config.yaml
d_expert: 160
d_shared_expert: 128
grad_clip: 0.5
Below are experts of layer 4 (counted from 0) of a mixture-of-experts language model. Rows are named router (the router's row for the expert), gate (a neuron's input weights, with its number), up (a neuron's input weights, with its number) and show model dimensions 48-95. Each number is 128 + 24 x the weight over its row's rms, rounded and kept within 0 to 255.
Before each expert's rows: "comes after" lists some tokens at least twice as common just before its tokens as in all text. This comes from a sample of Wikipedia text that the model never trained on. Tokens count by the router's weight.

# expert 9
comes after: " ", " |", " 0", " 1", ")", " 2"
router [162  77 133 164 129 152 109 146 113 104  86 138 125 105 127 159 142 154 130 131 164 115 140  90 130 111 103 126 129  89 139 110 139 165 119 135 104 160 155 130 102 111 139 148  82 160  98 140]
gate0 [145 111 129 135 132 121 145 159 123 124 148  99 130 116 171  93 113 161  99 177 133 100 148  84 134 129  89 164 100 120 142 140 119 123 133 139 124 141 160 141 134 138 120 113 125 145 106 122]
up0 [115 123 121  98 132 138 112 118  96 121 123 127 118 107 161 102 134 158 123 170 145 139 111 113 186 163 171 164 104 128 128  97 157 125 176 101 131 147 141 106 140 145  91 118 134 138 149 163]
gate1 [137 152 124 123 147 124 134  79 129 111 141 173 162  94 111 119 154 138 163 184 124 122 127 121 105 147 133 113 122 126 173 123 116 101 182 128 148 120 167 130 104 110 139 165 116 160  91 132]
up1 [155 115 145 122 133  99 148 136 117 130 119 112 141 140 118 157 124 145 141 139 152 126 121 111 107 119 137 119 134 159 137 133  87 153 116 109 158 106 115 123 125 138 111 115 127 122 133  87]
gate2 [139 126 123 132 177 151 116 119 171 167 108 117 146  95 138 142 129 123 147 140  92 127 178 115 132 146 102 109 156 139 143 101 120 145 123 116 120 136 129 129 169 123 181 105 137 109 113 100]
up2 [134  93 161 150 139 110 140 127 136 116 115 115 130 139 138 112 129 126 188 178 154 138 120 104 116  94 114 153 162 112 116 137 135 137  94 113 119 109 144 177 164 104 144 112 135 115 129  96]
gate3 [102 123 122 157 102 155 124 159 132 126 117 104 120 168 145 126 128  98 122 146 130 145 105 105 138 109  59 119 137 163 130  93 144 125 146 147  92 172 103 130 116 152 135 137 117 133 126 180]
up3 [133 144 143 103  89 107  60 126 110  99 112 115 140 121 102 134 194 144 118 130 103 111 128 128 148 124 149 149 130  63 127 120 119  94 137 110 119 146 136 105 123 133 141 129 136 118 146 140]
gate4 [115 107  96 107 147 112 148 109 136 132 137  70 177 156 124 158 143 106 102  94 122 128 124 111 119 104 117 131 133 125 102 132 162 147 164 122 104 163 118 116 139 163 157  91 145 131 127 147]
up4 [167 116 140 124 121 151 136 135 155 120 126 151 150 177  97 104 105 171 124  82  94 114 105 121 124 128 116 160 159 142 163 138 110  99 133 114 137 153 124 130 146 184 149  79 120 140 125 155]
gate5 [161 104  66  94 155 134 118 149 164 167 167 118 142 117 112 155 128 135 178  96 159 108 102 176 105 127 142 160 147  98 130 127 136 133 160 134 104 134 129 126 127 115 122  74 133 123  80 137]
up5 [149 108 127 145 109 145 130 174 120 135 110 153 134 105 159 145  88 141 125 119 146 162 102 161 127 109 156 130 101 124 157 112 106 134 151 135 156 152  81 114 114 137  95 137 131 103 114  98]
gate6 [153 173 100 210 167 113 132 119 138 134 132  90  72 123 140 110 155 160 128 190 143 169 122 126 151 112 122 153  99 125 145 114 135 136 135 152 126 123 169 171 161 146 127 151 160 166 122  95]
up6 [121 130 133 117 130 131 128 166 164 107 134  97 164 136 100 162 181 118 140 139 125 157 140 107 111 116 145  96 124 118 116 148 148 128 115 116  95  98 157 117  74 138  71 147 136 146 148 143]
gate7 [127 121 151 129 136 156 125 144 113 130 111 106 121 161 159 154 140 140 140 124 138 199 100 144 114 124 168 125 146  62 132 123 108 140 119 127 139 138 154 120 119 140 138 132 139 118  83 128]
up7 [143  86 140 118 156 125 124 110  97 153 156  85 134 153 140  58 158 128 109 106  99 109 116 157  77 115 135 125 194 129 155 131 146 152 112 132 124 132 127 177 129 129 145 110 153 106 116 177]
gate8 [130 159  98 123 169 113 143 107  89 153 122 151 115 113  93 158 132 119  98 142 103 105 161  76 120 134 153 155 133 159 160 155 137  96 141 145 143 123 144 149 147  53 151 142 128 152  88 133]
up8 [128 111 170 131 125 119 159  80 111 138 132  95 120 114 131 153 107 122 127 132 136 108 128 102 117 100 137 167 161 107 161  97 117 152 133  96 108 148 130 138 101  81 134 147 127 145 108 140]
gate9 [123 135 110  71 166 135 144 127  94 128 104 163 181 127 145  64 109 138 110 125 150 136  82 140 156 104 144 120 142 163 141 141 155 123 135  78 136 139 137 141 152 162 107 142 184 170 135 115]
up9 [122 136  76 140 208 186 130 149  94 148 104 140 154 113 108 143 102 111 121 135 186 163 116 151 121 135 118 140 109 121 116 132 103  83 106 120 117 142 156 116 143 167  98 134 156 191 147 119]
gate10 [153 143 128 151 125 116 112 122 142 107 152 128 143 119 141 118 154 156 127 143 156 171 141  82  95 109  95 135 159 121  78 169 149 122 150 116 137  86 142 163 124 168 116 111 115 140 131 168]
up10 [104 113 138 134 129  94 166 144 118 104  87 126 134 131 149 127 109 147  82 112 107 147 166 154 122 108 106 159 117 139  93 154 157 127 130 129 111 119 125 115 117 105 178 143 131 135 133 111]
gate11 [121  98 146 164 159 117 113 154 106 141 143 118 144 123  83 143  98 153 142  87 175 125 154 117 113 155 127  70 118 160 128 133 139 119 103 102 101  91 115 125 117  97 145 136 119 111  96 170]
up11 [105 116 122 176 154 166 119 110 164  94 144 122  86 119 142 129 161 150 138 133 129 156 161 125  89 110 137 140 161 147 134  93 157 117 132 155 175 134 124 140 132 133 148 114 156 127 112 111]
gate12 [151 150 141 104 190  81 124 153 106  91 150 144 152 175 144 171 124 145 172 154 105 101 112 138 158 154 107 151 172  99 121 104 141  95 136 133 129 138 126 129 154  81 145 140  63 100 121  97]
up12 [124  98 155  91 141 133 146 144 138  86 154 157 162 136  96 114 141  72 118 100 130 122 126 147  92 144 139 156 125 132  95 194 145 133 164 112 137 113 102 123 143 126 154 111 150 132 104 117]
gate13 [129 166 169 133  91 129 125 138 142  99  88 100  97  97 129 128 139 119 141 119  68 130 101 146 135 126 119 142 178  95 102  88 142 143 118 132 118 177 135 145 101 132 146 142  80 127 121 162]
up13 [103 148  99 138 128 137 115 125 187 111 168  95 153 165 107 146 144 118 161  90  81 110  79 148 117  83 132 153 141 125 141 136 140 155 149  92 132 114 109 135 147 126 121 102 134 150 119 136]
gate14 [137  96 144 127 117 134 137 124 129 132 131 111 151 201 111 120 114 153 156 134 150 116 134 103 117 135 161 115 136 159 122  87 170  97 122 161 116  58 129 111 131 147 155  96  68  94 105 149]
up14 [137 131 120  67 118 137 184 139 122 118 159  79 153 104 107 150 141 146 126 158 131 121 125  93 114 110 110 157 134  91 104 169 103 158 129 109 130  86 202 104 148 143 160 147 156 177 109 148]
gate15 [ 73 103 144 109 121  91 112 185 135 145 121 105 132  91 105 121 118 149 152 147 124  68 140 119 121 156 117 125 159 132 112 171 142 141 123 119 152 122 131 133 124  91 216 133 111  95 152 136]
up15 [ 89 133 103 132 140 129  98 118  83 111 162 138 150 120 149 143  92 124 132 107 161 158 126 139 122 100 109  96 114 143 133 139 139 103 136 123 110 129 113 127 117  70  84 114 139 133 119 100]
gate16 [ 95 109 114 166  67 104 120 127 128 138  96 163 103 127 147 144 147 124 103 154 134 156 159 140 126 123 144  97 130 131 102 127 127 144 116 122 159 135 157 164 155 116 104 172 120 125 136 144]
up16 [147 108 149 131 111 143 150 161 146 109 103 167 169 143 158 121 120 131 155 125 101 116 109 118 160 136  95 145 141  83  75 155  96  69  95  98 148 156 120 115 158 108 129 163 130  45 101 156]

# expert 8
comes after: " |", "|", ":", " 1,", " on", " New"
router [154 123 153 103 161 163 134 151 146 150 171  88 131 101 146 131 133 116 129 136 145 128 141 166 107 117 165 112 127  88 114 113 141 103 126 142 179 170 132 124 111 153 111 141 105 143 116 127]
gate0 [ 97  90 116 106 145 147 127 127 132 137 133  99 127 158 107 111 139 119 136 117 125  60  99 140 127 115 109 132 134 150 173 125 150 142 175 124  85  71 121  90 154 133 153 152 141 129 135 132]
up0 [145 166 137 145 115 140 124 148 121  83 117 169 113  92 158 155 163 177 153 100 169  99 156 114 153 130 115 127 157  76  88 137 118 108  93 134 130  92 126 122 107 156 164  86  86 105 149 114]
gate1 [ 75 101 142 122 135 152  92 110 135 137 106 164  98 103 132 104 123  82 130 125 127 110 122 124 117 159 165 117 136 116 114 148 132 110 128 127 171 114 138 124 154 104  97 131 108 112 192 124]
up1 [154 147 101 127  82 105 102 141 160 130 150  93 159 110  99 145 126 148 153 131 139 126 114 113 153  84 151 138 116 158 110 104 167 114 154 121 113 160 108 140 131 124 161 124 151 113 127 126]
gate2 [154  99  76 136  88 125 142 180 169 149 137 158 161 127 172 128 122 157 126 123 110 134 133 132 102  87 112 139 196 140 153 124 131 115 183 155 128 122 149 115 154 137 108 136 170 144 118 127]
up2 [117 104 120 158  55  90 122 218 160 150 122  99 162 146 130 141 141 130 104 178 161  92  61 136 141 135 152 110 142 145 137 135 144 147 139 135 132 123 113  83 144 110  96 115 132 147 126 154]
gate3 [ 88 135 106 105 117 137 126 122 134 163 131 110  98  99 162 128 124 137 130 135 131 122 146 106 171  85 119 130 149 163 147 157 123 183 116 122 137 123 165 110 126 102  92 142 126 114 126 113]
up3 [158 120 127 132 127 133 183 163 145 135 118 129 143 137  92 123 114 152 148 144 129 117 134 191 140  95 138 154 137 147 114 105 118 152 123 142 133 150 116 113 170 129 148 132 110 109 130 180]
gate4 [101 122 150 118 127 140 130 133 130 176 169 113 122  87 120 146 125 143 131 101 160 141 119 137 138 118  86 142  99 141 125 139 131 178  95 108 135 190 123 115 153 127 112 114 127 140  83 175]
up4 [134 141  87 168 133 126 121 104  84 115 104  83 128  82  50 124 125 121 140 160 139 144 110 124 162 137  87  67 117 129 146 134 133 183 118 160 151 101 170 186 148 114 134 155 153 115 115 140]
gate5 [112 154 114 160 124 143 125 109 131 107 150 116 107 102 150 110 135 127 124 157 111 124 123 151 101 107 120 137  86 100 132 105 182 137 144  77  89 112 141 112 157 125 117 115  98  97 104 121]
up5 [130 119 113 117 134 117 104 114 160 157 127 177 119 175 120 113 152 131 169 106 144  92 107 122 121  93 135 126 146 121 135 169 131 128 158 131 101 146 148  86 157 125 112 137 105  98 118 150]
gate6 [108 128 115 111 144 111 113 151 183  64 117 113 176 106 155 145 124 133 121 117 118 118 124 160 150  90 123 135 189 116 154 148 138 131 124 180 119 127 174 158  75 146 142 136 148 149 136 143]
up6 [123 156 128 102 105 137 126 143 173  89 126 143 185 146 156 154 144 125 113 132 120 102 106 148 146 100 157 161 135 172 114 112 130 133 107 140  98  92 118 127  95  87  78 114 145 121 163 121]
gate7 [183 118 134 105 158 111 125 148 161 138 113  74 135 108 115  93  80 151 147 133 105 161 154 173 149 113 135 156 123 104 127  99 118 155 118  87 146 164 151 124  85 159 149 128 116 153 101 138]
up7 [ 88 161 102  97 129 150 105 122  84 138 140 151  83 102 101 126 166  92 148 121 186  96  82 158 154  89 137 106 137 125 144 133 130 101 150 179 124  68  98  84 172 170 116 108 130 143 126 141]
gate8 [139 106 171 125 128 138 136 160 152  88  79  75 112 110 131 179 142 102 151 155 117 139 157 135 179 111  94 127  73 137  79 111 105 116 117 135 142 118 111 134 148 144 115 122 126 128 135 160]
up8 [158 100 134 158 153 153 104 101  87  75 157 110 118 141 117 106  90 113 136 142  66 124 134  94 134 151 119 105 108 171  67 123 120 115 129 126 136 107  94 103 112 135 142 143 112 140 107 132]
gate9 [ 99 118 129  98 119 138 153 126 132 116 139 144 125 103 129 111  84 141 118 126 164 107 122 111 100 116 158 128 106 155 155 139 135 120 135 146 205 132 156 162 119 139 142 106 155 170 124 114]
up9 [130 141 121 123 132 158 177 105 116 122 114 124  86 128 112 129 120 147 136 106 105 155  86 132 125 117  84 135 113 146 162  90 131  95 137 137 118 143 132 141 116 104 152 105 104  97 177 166]
gate10 [140 185 125 131 128 157 180 116 150 146 109 117 183  57 140 163 103 157 155 156 160 114 172 103 116 122 118 126  94 141 122 113 110 159 156 150 148 148 132 138 161  76 130 116 103 133  97 172]
up10 [105  76  93 141 151 126 131  99 152 148 157  95 119 139 133 168 119 109 107 108 164 111  98 122 106 134 155 130 133 109 124  82 122  84 184 108 195 101 128 148 131 109 137 115 109 122 129 135]
gate11 [118 110 105 113 142 128 118 142 142  82 126 110 169 105 128 133 136 130 125 120 130 131 111 127 136  94 160 137 129 163 129 131 156 159 104 136 129 128 119 202 141 162 112 169 130 159 134 123]
up11 [133 145 177 129 141  98 150 105 120 156 157 159 161 152 127 122 127 120 121 113 100 137 148 122 148 140 135 128 105 162 145 126 112  99 143 102 148 151 104 162 128 148 109 109 147 131 143 111]
gate12 [ 96 143 166 127 155 143 146 133 134 138 175  92 133 138 124 155 129 112 118 158 129 146 158 174 124 129 102 125 127 130 124 144 129 136 144 160 162 115  99 128 110 132 146 134 112 173 162 116]
up12 [148 118 151 137 104 132 113 128 166 101 124 156 184  66 136 113  55 140 139 119 118 113 123 128 110 124 107 125 149  98 106 136 113 140 129 111  90 134 152  99 116 109 114 113 168 149 132 135]
gate13 [ 63 105 135 129 166 125 128 162 118 147 129 158 119 138 131 147 137 144 118 162 170 135 138 120 116 135 147 148 110 119 138 143 128 123 159  93 138 117 103 122 147  74 128 100 122  69  83 142]
up13 [115 126 138 101 161 118 152  97  92 127 136 156  89 139 133 103 138 108 103 114 104 141 141 168 135 100 145 142 123 125 206 183 149 149 139 146 127 128 134 111 164 136 116 150 123 101 129 133]
gate14 [181  60 121 138 138 150 105 151 129 126 138 116 174 105  93 162 106 127 130 151 125 157  89 174 149 146 137 108 103 142 138 124 142 160 120 119 123 180 138 153 117  99 102 117 168 179 108 114]
up14 [118  96 147  96 151 178 124 161 135 203 141 108 136 121 162 126 109 151 138 158 139 159 122 132 121  99 155 123 142 114 158 179 146 148 128 141 134 130 144  99 158 126 130 122 135 129 143 110]
gate15 [141 146 165 122 129 128 150 117 124 110 111  70 101 108 156 165 134 139 115 141  93 122  98 103 152 145 181 122 123 141 115 109 114 112 118 105  73 124  83  91 105 108 126 127 114 152  69 145]
up15 [154 112 108 114 155 122 119  77 125 149  89 110 110 122 155 163 132 124 132 108 119 113 111 117 114 123 128  82 137 116 145 120 135 130 107 118 147 136 113 144  97 125 126 107 157 157 124 140]
gate16 [152 116 123  69 115 108 124 127 149 140 135 110  85 207 111 116 103 137 110 128 107 134 143 124 114 125 138 162 131 124 151 126 106 138 127  79 164  93 146 125 126 129 117 116 142 152 101 115]
up16 [135 135  88 126 151 122 116 133 112 119 130 103 128 145 133 100 115 125 128 154  91 124 135 121  90 135  85 152 121 106 144 123 168 112 142 123 170  93 161 152 131 142  88 130  93 131 144 115]

# expert 3
comes after: "\n", " |", ".", " ", " =", "=="
router [139 142 151 120 159 109 110 168 164  86 135 110 121 154 137 138 141  95 117 111 158 161 139  98 117 125 148 121 122 133 173 142 164 146 109 121 122 142 145 141  94 150 120 137  98 146 129 116]
gate0 [128 135 130 123 138 147 125 147 149 104 100 108 127 144 127 148 130 112 161 142 124 120 104 113 145 156 121  76 124 130  88  91 148 143 140 128 104 159  91 100 151  93 109  99  90  80 118 117]
up0 [118 117 158 126 116 127 162 112  71 159 101 113  86 125 119 117 152 113 108 133 158 137 130 124 107 143 155  98  95 117 178 131  87 110 117 144 117 100 164 101 152 162 133 106 172 119 105 126]
gate1 [134 135 118 137 142  92  92 124 107 115 167 101 125 115 155  95 121 148 147  55 155 138 149 160  98 111 120 176 126 140  96 114 134 121 105 117 139  96 151 153 137 122 126  84 103 100 127 130]
up1 [150 150  87 144 139 134 138 123 140 141 139 127 121 136 157 121  99 116 129 143 124 122 122  82 132 130 139 116 141 126 129 123 107  80 124  99 125 152 104 151 147 171 176 118 130 131 117 134]
gate2 [119 141  93  94 149 113  98 129 106 140 137 191 173 163 102 143 150 133 105 154  90 176 132  89 122 142 121 107 178 124 148 158 126 120 132 109 168 157 129 148 143 106 107 140 131 175 143 136]
up2 [116 108 150  90 183 103 128 101 135 198 127 155 145  76 132  96  92  91 132 105 131 153 115  67 146 167 141 155 137 154 118 107  90  75 112  93 117  89 170  83 149 132 136 154 114 155 122 125]
gate3 [101 118 121 100  92 110 117 137 153 118 104 124 111 145 114  74  99 155 131 137 104 108 117 132 130 117 102  92 150 131 118 115 110 134 113 149 106 160 131 112 119 174 159 150 139 123 162 116]
up3 [125 137 120 138  94 182 133 116 128  90 126 131 129 155 120 103 124 160 143 169 126 135  97 123 148 127 122 125 142 143 154 111 139 120  93 128 158 138 144 113 149 144 145 196 156 175 130 129]
gate4 [139  78  97 130 164 148 170 142 132 105 121 127 167 119 140 153 159  66 132 125  98 107 109 135 133 107 129 131 117 130 120 152 121 132 119 131 104 144 149 124 113 128  88 139 127 167 133 121]
up4 [128 116 114  89 111 164 128 125 119 140 101 114 134 122 120 134 126  90  66 139 149  86 123 145 146 123 151 122 143 142 117 148 155  87 125 185 121 125 160 133 154  91 137 110 127 154 125 141]
gate5 [184 175 158 137 134  97 133 101 154  81 147 156 129 160 129 118 156  93 120 154 161 144 134 181 138 144 124 135 130 146 138 110 126 142 153 142 137 124 107 123 138 122 141 110 163 127 142  95]
up5 [143 162 121 144 135 159 129 140 121 114 134 121 101 136 147 116 141 151 132 149 136 144  91 167 153 125 116 137 128  74 156 148 126 190 122 128 120 145 119 123  89 102  76 134 119 105 123  95]
gate6 [116 115 130 137 129 139 151 115  99 124 129 163 115 175 114 153 141 154 213 130  98  86 117 158 114 125 106 112 141 122 140  97 115 156 145 160  76 121 131 101 145 150 137 108 145 181 142  95]
up6 [145 120  86 111 143 109 132 118  80 136 122 134 130 135 102 121 114 102 125 115 100 100 168 120 138 146 146 117 101 139 133 100 167 125 132 145 124 122 117 113 161 137 135 155 181 152 146 154]
gate7 [125 210 131 124 161 123 137 152 141 119  90 128 104 127 159 138  73 153 157 110 108 149 114  92 107 146 163  94 133 114 150  92 138 111 111 124 156 124 145 132 107  99 131 162  78 120 108 128]
up7 [176 118 121 115 126 137 100 116 118 131 104 144 115 136 178 130 189  92 103 163 143 137 143 155 103 106 144 123 105 182 144 132 138 143 107 127 136  91  72 132 118  98  97 128 175 161 126 117]
gate8 [138 114 142  85 105 151 107 144 144 101 152 122  81 130 167 109 155 129 135 159  99 126 151 117 162 123 115 163 140  91 120 138  51  95 119 112  99 186 109  59  88 125 146 146 128 139 103 177]
up8 [ 99  73  83 140 139 108 122 132 112 149 110 127 132 112  50 100 142 134 152 153 109 123 144 139 133 155 139 118 134 114  89 155 144 141  99 159 130 133 145 156 120  99  88  97 127  87 155 136]
gate9 [170 122 166 125  91 109 106 121 158 158 144 103 112 145 131 126 117 124 106 124 135 106 104 109 114  99 125 155 148 122 131 140 136 162 147 108 123 143 100 143 134 154 111 145 156  95 155 131]
up9 [128 125 100 134 133 104 142 126 113 114 124  85 127 145 143 146 108 135 134 118 103 131 164 144 106 146 140 124 137 155 112 129 135 194 129 116 117 147 142 132 128 127 160 154 169 160 113 133]
gate10 [ 91 122 122 119 165 121  85 179 128 162 117 135 126 126 142 116 151 121 109  61 115 105 107 122 115 122 165 152 113 111  91  95 120 139 129 128 191 113 137 106 208 108  95 121 109 133 112 118]
up10 [165 109 108 118 123 120 125 127 107  91 124 162 140 119 158 122 121 143  88 126 165 139 133 144 120 120  96 149 112 137 113 142  80 158 121 139  96 163 136 124 138 179 125 121  89 150 102 172]
gate11 [163 157 122 124 130 114 107 127 163  89 161 151 175 110 147  91  87 120 117 136 158 141 135 107 133 107 124 162 127 155 125 121 157 110 157 124 188 109 127 111 109 160 151  97 140 107 132 140]
up11 [118 118 128 107 127 112  84 122 165 144 140 156 106 160 128 133 127 139 125 140 139  98 121 162 105 135 147  87 117 131 158 118 127 108 132 139 109 141 124 159 154 103 178 138 132 120 150 119]
gate12 [ 90 108  94 147 120 125 115 126 113 152 108 131 118 110 131 145  96 122 135 139 116 105 136 134  95 185 124 169 119 165 145 138  94 102 124 144 120 125 124  95 131 148 140 132 117 117  90 120]
up12 [116 117 189 145 124 146 146 125 111  90 136 148 148 116 128 159 130 128 150 134  80 158 124 115 135 179 101 103  95 112 156  73 140 119 130 134 109 132 101 113 117 156 149 138 124 115 130 108]
gate13 [ 81 132 128 141 145 127 104 144 122 131 127  91 120 165 149 105  86 117  95 129 120 166 148 129 120 117 184 119 154 144 201 123 130 110 126 148 147 144 129 132 113 165 156 148 149 101 137 119]
up13 [158 130 118 130 107 143 128  87 145 152 116 131 131  96  95  75 117 129 147 178 138 122 136 145 166 110 153 138 163 105 128 133 147 140 102 128 147  77 135 135 129 132 133 126 132 142 103 126]
gate14 [152 160 119 158 156 106 119 113 153 103 145 110 107 107 118 133 163 154 111 157 152 134 125 159 118 169 153 115 108 168 123 109 147 121 132 135 101 142 129 154 127 132 137 108 144 105 115  90]
up14 [141 101 160 116 107  96 154 114 132  86 109 127 131  66 108 142  87 113 146 155 115 146 135 135 130 136 108 138 135 143 124  58 137 131 140 123 117 167 103  77 116 117  87 142 138 123 127 110]
gate15 [130 123 139 112 141 167 104 183  82 122 138 124 113 165 145  97 121 121 133 104 125 137 107 113 167 141 142 132 151 197 188 159 143 135 147 141 115 120 100 128  95 138 141 109 162 109 107  94]
up15 [126 125 136 144 127 120 138 168 112 108 109 156 145 168 120 114 169 141 146 113 107 113 157 108  65 125  90 146 106 127 141 126 158 112 141 143 118 137 153 123 132  87  61 150  83 137 148 130]
gate16 [157 165  54 143 114  95 183 154 128 125 134  81 105 151 125 129 149 145 110 137 134 150 122 132 129 108  77 101 127 143 121 112  97 138 114  99 143 105 100 156  92 146  98 104 124 129 125 148]
up16 [133  96 148 102 138 126 165 112 149  65 109 140 142 123 150 178 100 103 115 121 103 110  94 106 103 128 165 116 126 165  91 105 118 129 124 116 137 121 150 136 143 163 198 108  89 129 155 100]

# expert 5
comes after: "\n", " of", " for", " University", " List", " an"
router [135 122 130 106 140 136 148 175 149 140 156 138 121 141 125 114 171 105 106 145 162 102 114 113 124 145 122 144 121 131 155  93  84 122  85 148 117 136 128 194 138 144  62 125 136 172 107 157]
gate0 [157 108 142  83 138 129 109 146 153  80 127  85 135 115  98 144  99 138 123  81 146  91 147 119 121 171 144 104 103  95 119 113 172  91 114 117 143 111 135 165  88 162 126 114 144 125 156  88]
up0 [117 110 163  94 189 108 135 134 162 120 138 113 130 153 110 128  87 148 108 166 144 107 119 152 146  74 138 102 144 135 119 126 158 161 149 131 120 127 138 149 142 104 134 125 124 104 154 132]
gate1 [148 116 120 176 126 104 109 115 132  96 130  84 151 124  93 108 169 145 106 129 150 149 150 127 154 113 115 143 135 128  79 103 111 108 118  93 149 173 132 162 111 114 134 116 132 115 101 105]
up1 [133 144 113 110 109 141 140 167 154 159 119 153 146 130 168 140 159 132  92 135 113 108  95 119 129 137 131 101 143 133 132 106 147 134 124 104 125 135 121 127 120 104  84  69 104  99 124 118]
gate2 [166 133  94 119 118 133 155 141 121 123 129 131 153 145 134 153 104 177 126 119 135 118 119 162 151 118 141 144 118 134 167 124 110 186 170 141 136 142 124 146 149 156  98 178 170 120 141 144]
up2 [132 116 134 152 133 136 112 128 142 104 106 106 124 119 142  99 118 111 112 157 126 149 167 126 133 144 156 135 108 128  68 156 143 105 141 111 103 137 105 141 112 143 109 117 117 130 139 102]
gate3 [179  94 171 112 129 117 116 103 126 126 147 113 160 149 112 140 125 111 101 161 134 149 114  98 187  95 106 154  88 131 133 107 125 135 146 134 121 130 129 133 156 127 103 127 170 170 100 136]
up3 [ 98 126 114 168 110  94 174 174 123 116 139 117 105 133  96 134 146 139 107 133 128 100 146 151  96 136 142 133 135 134 142  75 105 162 124 144 147 126 129 144 135 124 151  88 142  81 162 102]
gate4 [110 138 104 104 152 124  96 154 110 113 144 124 101 118 135 103 118 148 162  96 169 146 141 136 116 142 122 115 145 152 154  91 144 116 142 153 123 166 150 143 170 116 122 119 133 128 145 100]
up4 [128 121 133  91 133 135  84 156  88  98 140 134 104 126 107 169  90 115 124 152 137 101 104 104 108 159 154 136 149 120 125 132 173 145 119 156 152  98 125 137  62  94  98 149 125 134 146 105]
gate5 [147  98 148 125 117 121 118 134 153 126 132 107 141 123 123 167  84 110 135 133 136 155 107 115 128 179 117 161 121 144 130 127 123 136  80 109 112 123 129 124 125 109 100 155 145  69 159 112]
up5 [159 158 110 150  76 117 159 149 157 117  95 122 139 138 150 127  96 103 130 126  90  80 104 123  99 119 143 103 145 144 128 127  99 150  48 118 104 115 118 111  70 160 118 124 112 134 134  75]
gate6 [128 139  74  65 115  80 141 148  99 117 155 130 129 154 110 129 141 133 118  88 114 114 140 115  96 123 116 121 103 104 180 152  97 140 134 153 112 143 118 136 150 129 144 131 118 162 124  76]
up6 [163 138 133 117 107 118 109 104 122 161 133 156  68 126 116 148 104 142  75 107 137  93 125 108 112 108  83 120 146 109 115 128 103  93 133 126 103 105 112 166 103 145 148 141 109 156 136 145]
gate7 [133 126 125 176 137 130 113 130 121 104 143 120 162 115 137 134 118 136 108 105 146 143 117 133 175 125 137 139 109 131 106  95 137 153 159 148 128 108 158 140 146 132 138 141 125 149 153  86]
up7 [120 119 101 138 124 135 141 124 124 112 124  80 127 136 108 132 179 160 112 122  89 130 156  89 148 113 149 127 133  86 122 127 114 108 132 112 121 142 156 119 136 110 112 147 155 103 114 173]
gate8 [127 110  77 110 129 133 142 122 127 116 150 136 151 109 193  87 121 103 176 113 129 111 142 100 151 108 121 113 164 125 163 124  77 125 128 157 158 138 131 133 121 162 113 137 107 123 157 114]
up8 [136 128 132 159  89 145 133 128 120 126 116 168 127 145 139 124 159 146 106 113 102 129 136 143 125  98 155 149 119 131 136 111 153 103 132 143 138  95 176 139 124  97  96  66 136  93 107 131]
gate9 [104 123 152 161 198 136 130 136 149 165 145 118 142 146 119 126 127 129 119 130 181 132 141 140  99 131 129 122 172 155 138 126 131 120 143 156  94 135 167 158 140  91  99 122 172 113 123 112]
up9 [125 129 103 128 122  95 121 155 130 141 140 159 117 121 146 152 157 114 136 140 145 121 125 108 116 136 136 129 127 129 137 175 129 145 169 122 152 122  95 130  96 119  95 215  66  76 127 120]
gate10 [130 125 139 137 140 100 160 155 106 156 151 162 145 121 154  95 164  97 149 132 142 125 109 124 143 171 160 112 182 150 153 125 146 138 125 126 162 114 150 130 170 161 144 164 132 172 126 126]
up10 [144 132  74 173 170 174 143 114  97  87 135 128 139 108 127 146 151 175 132 116 111 112 103 131 115 114 146 179  87 151 143 116 133 143 138 152 121 149 170 158 121 123 120 153 126 135 127 128]
gate11 [106 124 120 139 108 178 130 160 116  92 141 157  93 145 113 133 123 198 108  99 105  99 105 124 134 156 116 160 113 102 119 138 111 147 130  98 175 131 134 120 124 137  59 127 117 111 139 134]
up11 [133 142 114 147 115 126 116 112 110 143 132 131  87 172 140 126 108 171 109 125 129 124 110 164 163 102 126 118 107 133  71 131 161  85 112 157  87 160 109 151 132 128 122 161 140 131 128 126]
gate12 [129  82 140 144 127  79 166 115 128 139  86  97 172 165 108 150 177 132 116 120 100 128  84 122 137 151 124 101 168 104 130 107 111 143 125  79 133 107 138 139 134 121 104  89  85 140 112 147]
up12 [138 123 175 141 119 108 175 166 176 115 122 175 161 111 144  96 160 141 151 153 129 146  92 146 145 126 146 112 111  85 158 121 139 159 122 144 158 126 154 114 143 117 106 110 156 112  81 165]
gate13 [143 159 131  58 139 122 131 150 118 142 133 138 109 161 127  94 135 111 126 149 137 140 100 129 175 121 152  66 109 111 126  94 120 110 150 133  87 165 138 149 115 112 111 141 112 143 118 130]
up13 [163 114 136 141 151 102 123 153 106 142 103 164 166 161 114  95 136 132 111 126 109 121 142 135  93 132  73 139 139 142 109 126 124 130 138 165 144 112 119  72 123 163 145 116 117 142 100 134]
gate14 [131 180 148  95 158 104 138 150 106 181 145 154 129 149 131 154 131 128 143 114  96 129 133 132 134 131 132  73 131 137 137 111 137 173  89 135 116 110 148 159 106 114 119 156 109 105 153 138]
up14 [154 110 111 160  85 112  95 106 123 138 127 110 147 137 115  71 140 114 117 133 124 138 147  97 121 131 109  92 128 153 132 130 106 159 128  99 141 139 120 124  88  83 101 141 122 117  95 138]
gate15 [127 102 152 140  97 127 132 178  93  90 193 147 124 140 123 125 129 100 120 148 155 140 137 133 150 155 145 125 145 137  88 118 169 120 130 129 139  78 128 136 138  89 123  90 106 121 113 159]
up15 [155 146 150 126 114 128 112 155 149 105  96 168 134 121 118 122 108 121 144 162 155 141  83  91 146 113 118 129 148 111 114 135 148 114  66 135 115 124 121 109  98 146 133 146 112 115 102  86]
gate16 [103 145  99 147 106 162  97 124 148 144 155 150 125 126 127 136 127 133 167 127 129 117  99 118 131 130 127 114 163 119 123 135 134 151 104 113 155 145 124 156 143 111 125  81 115 145  70 160]
up16 [126  90 133 126 138 104 118 111 124 118 132 141  91 112 165 124 113  86 127  76 129  87 120 154 131 113 135 146 111 153 131 114 115 144 108  73 104 131 103 115 159 110 126  87 104 151 128 190]